From a checkpoint of a small mixture-of-experts model trained on Wikipedia: width 192, a sigmoid router.
Below are experts of layer 5 (counted from 0) of a mixture-of-experts language model. Rows are named router (the router's row for the expert) and show model dimensions 64-95. Each number is 128 + 32 x the weight over its row's rms, rounded and kept within 0 to 255.
After each expert's rows: a language model's description of what the expert responds to; "comes after" lists some tokens at least twice as common just before its tokens as in all text. This comes from a sample of Wikipedia text that the model never trained on. Tokens count by the router's weight.

# expert 23
router [149  69  91 165 102 108 131 158 146 157 161 183  84 109 167  74 108  96 140 170  87 144 116 151 153  91 126 113 173 111  77 126]
It responds to: Pieces after C or S. Word pieces after an initial C or S in names and tables, such as Su|cc|ess in launch tables, C|ra|cker, phos|ph|ide.
comes after: " C", " S", " c", "S", "C", " N"

# expert 14
router [177 178 107 131 176 112 116 105 135 121 127 108 139 136 132 147  50 101 163 132  86  89  76 135  89 142 147 194 160 209 108 119]
It responds to: Articles and numerals. The article a or an, number words such as two and several, and commas, often in appositions like "born at Freston, a small village".
comes after: ",", " is", " as", " was", " and", " with"

# expert 30
router [153  90 142 132 155 142  64 124  94  96 135 131 115  91 135  90  42 142  79 114  95 146 118 137  76 141  85 143 158 187 115 129]
It responds to: Numeric table separators. Pipes and digits following numbers in statistical tables, e.g. election turnout percentages, sports stats, coordinate decimals.
comes after: ".", " 0", "%", " —", ")", " 1"

# expert 20
router [161 119  83 126  68  46 180 138 105 123 104 147 129 177  74 186 133 137 114 146 111 125 204  98 113 129 103 128 157 144 131  94]
It responds to: Pieces after opening letters. Word pieces right after a first capital or short start, such as O|us|mane, U|y|ghurs, Beca|us|e, va|ry, O|ce|an.
comes after: " O", " U", " ca", " L", "O", " E"

# expert 21
router [128 109 106 133 174  62  61  85 173  90 159 160  94 116 183 155  95 143 171 151 148 138 157 135 175 118  35 153 187 103 117  91]
It responds to: Plural and final s. The word-final s in plurals, possessives and names, e.g. teams, Baker's, Chess, Kirks.
comes after: "s", " H", "y", "en", "ni", "es"

# expert 10
router [143 112 119 147 145 100 161  95 133 127 104 124 112  97 140 145  79 128 195 156 101 154 109 112 152 101 121 130 149 121  69 112]
It responds to: C and prefix starts. The letter c or C, prefixes like inter, pre, re, co and other word-initial pieces, as in coalesced, Cisco, arrival.
comes after: "s", " In", " in", "al", " a", " National"

# expert 1
router [162  87 140  97 146 134  91 167 148 118 150 122 112 133 146 154 126 158 131 172 131 162 128  99 165 133 122 109 136 107 151 153]
It responds to: Capital letters, name heads. Single capital letters inside acronyms and Roman numerals, plus institution head nouns, such as FIFA, WWII, Eton College, Stadium.
comes after: "A", "I", "E", "S", "R", "O"

# expert 2
router [138 114 132 117 107 120 123 144  98  63 126 137 165  60 140  38 115 184 111 180 133 148 171 163 156 119 112 116 153 148 110  99]
It responds to: Mid-word fragments. Middle pieces of common words after a short opening piece, such as s|ent, Id|ent|ical, ad|d|ed, co|st|s, un|it|s.
comes after: " ", " \"", " un", "n", "-", " ("

# expert 16
router [138 108 123  57 123 100  91 108  61 121  98 103 113 204 168 135  43 126 127 153 108 139 147 163 154 124 124 130 136 151  84 151]
It responds to: Inner n and g. Single consonant pieces mid-word, mostly n and g, in names and verbs, such as Grinder, Prince, planned, emerging.
comes after: "ri", "im", "i", "vi", " E", "o"

# expert 26
router [148 161 172  49 138 108  94 134 132 115 149 120 106  48 149 166 103 151 144 190 130 102  93  97 161 130 149 138 160  90 135 103]
It responds to: Prepositions and mid-word pieces. The prepositions at, into, from, plus pieces inside words and names, such as acad|em|ic, Coor|d|inates, crow|n|ed.
comes after: "er", "ce", "on", "al", "hi", "um"

# expert 22
router [119 119 155 161 166 139 105  57 120  85 152 134 120 106  79 140 105 126 163 106 120 139  77  97  92 118  74 146 116 157 114 177]
It responds to: By and middle syllables. The word by, title nouns like President or artist, and middle syllables of words and names, as in Pope, survive, Rihanna.
comes after: "ur", "it", "ed", "or", "er", "vi"

# expert 4
router [161 128 110 112 116 120  84 110 128 144 157 132 120 114  90 162 155 116  90 155 115 163 112 145  94  85  99  81 145 168 111 143]
It responds to: Table numbers, inner r. Numbers in tables, scores and measurements such as 4,250 or 14–4, plus mid-word r or v, as in Entrant, torrent.
comes after: " |", " ", "°", "′", ";", " 1"

# expert 28
router [138 138 101 113 178  83 131  69  85  88  87 123  98 103  87  97 118 146 129 170 147 153 133 135 104 136 106 211  88 153 153 153]
It responds to: Headings and k. Wiki heading marks such as == and ===, the letter k in names like Turk or Novak, and some periods.
comes after: "\n", "s", " also", "History", "ran", " career"

# expert 18
router [106 100 125 124 112  84  71  91 142 110 126 144 124 161  66 173 119 151 171 145 130 146 155  71  80 157 142 113 163 197 129 134]
It responds to: Table cell separators. Pipe separators after text cells in tables of dates, names, teams, plus semicolons and "born" in biography headers.
comes after: ")", " ", " Born", "\"", "F", "}"

# expert 8
router [140  74 139 163 150  76 121 100 146  62 152 163 106 132 165  79 157 163  68 126 137 115  98 179 137 137  95 194 111 154  86 121]
It responds to: Clause links and endings. The word that after said, other clause openers like which, who, because, it, He, and the verb ending -ing, as in go|ing.
comes after: ".", ",", "v", "d", ").", "ct"

# expert 12
router [170  87 168 193 128 118  91 153 173  87 151  75 176 133 116 146 126 188 150 119  94 109 130 126 147 137 117 135 138 177 112 107]
It responds to: Verbs after be-forms. Auxiliaries and verbs like be, been, was, are, became, and pieces after is or be, e.g. isotope, behavior, believe.
comes after: " was", " be", " is", "li", " not", " were"

# expert 11
router [131 128 135 178 103  56 167 156 102  49 101 118 170 150 147 112 118 142 125 166 104 116 139 145 134 162  76 158 144 108 106 120]
It responds to: List and table markup. Line-start dashes in reference and squad lists, table pipes, heading equals signs, and years or numbers inside lists and tables.
comes after: "\n", "|", "20", " (19", "2", "1"

# expert 13
router [106 119  74  99  86 112 139 110 113 104 140 166 104  96 135 110 136 114 184 146  65  86 127 146 114 130  92 124  91 176 102  85]
It responds to: S and se starts. Word-initial s or se pieces after a space, such as session, serious, skyline, synonym, and bare spaces before a following word.
comes after: " ", " a", " in", " re", " con", " the"

# expert 9
router [101 126 126 146 153 120 165 120 145 100 113 107 103 127 125 144 136 121  93 198 112 150 183 135  98 118 132 160 203 180 103  52]
It responds to: Word-ending pieces, English names. Final pieces like er, ton, gu, ri ending words and place names (enslaver, Veraguas, Later), plus first names like Robert, James.
comes after: "la", "u", "ra", "ta", "o", "a"

# expert 0
router [116 106  93 145 131 163  22  97 133 120 169 180 121 103 102 173 165 167 147 161 104 146 125  96  97 135  77 180 140 222 121 118]
It responds to: Mid-word syllable fragments. Word-internal pieces like en, e, ie, ack inside words such as happened, medieval, Stakes, plus stray CJK byte fragments.
comes after: " st", " re", " St", " Re", "app", "b"

# expert 29
router [101 151 149 130 115  65  96 137  78 133 174  93  98  90 121 174  94 165 106 171  82 131 150 124 160 157 116 131  58 164 103  95]
It responds to: Pieces after pro-/me- starts. Word pieces after prefixes like pro, me, se, or p, as in prop|ell|ed, ev|ang|elical, munic|ip|ality, imp|act.
comes after: "p", " p", " se", " pro", " me", "cc"

# expert 27
router [104  90 165 181 113  88 145 103 113 108 152 110 100 152 105 120 128 197 131 207 113 193  91 135 130  79  94 118 125 167 100 169]
It responds to: Transliterated name fragments. Single letters and short pieces inside transliterated South Asian, Turkic or Arabic names like Pakhtunkhwa, Akhundzade, Bahirat, plus accented characters.
comes after: "k", "d", " B", " Z", " D", " Th"

# expert 19
router [ 74  83 127 142 198 147 125  68 157 105 187 109 127 114 118 169  79 164 128 161  88 145 178 126 151 109 122 168 151 126 126 123]
It responds to: Of and the. Function words such as of, the and for after nouns or prepositions, as in collection of, thousands of, to the.
comes after: " of", " in", "'", " to", " for", "ing"

# expert 15
router [125 101 141 164 128 139 136  54  82  92 111 119  59 160 104 134 126 150 156 143 105 111 145 132 125 126 119 111 135 134  92  72]
It responds to: Infobox list line starts. Line breaks, dashes and bullets opening infobox or list fields such as "- Country:", "• location:", plus table-separator dashes and coordinate numbers.
comes after: "-", "\n", " (", " /", ":", "|"

# expert 25
router [ 98 149 109 143  93  87 145 123 113 103 176 112 100  94 125 143 139  93 166 136 106 103 120 107 107 128  79 133 145 163 100 194]
It responds to: Mid-word stems, ex/de. Prefix and middle pieces such as ex, de, con, and fragments like connector, confirmed, majority, Frederick, conducted.
comes after: "re", "c", "e", "com", " con", " De"

# expert 5
router [103 144  99 185 127 104 107 134 130 144 145 120 172 119 142  87 125 121 109 195 104  78 152 109 137 121 185 164 109 152  99  98]
It responds to: Title words, quotes, "the". Opening quotes and "The" in song or album titles, title words like New, Best, Black, and "the" in ma|the|matics.
comes after: " Ma", " ma", " pa", " Pa", " Ch", " Qu"

# expert 3
router [109 102 162 128 162 109 182 119 158  95  92 102 119  83 140 128 138 182 119 145  61 150 138  66  83 141 112  96 141 146 111 156]
It responds to: Nouns after "the". Common nouns or name starts right after the, e.g. the death of, the following day, the Soviet, the village.
comes after: " the", " The", "The", " on", " On", "On"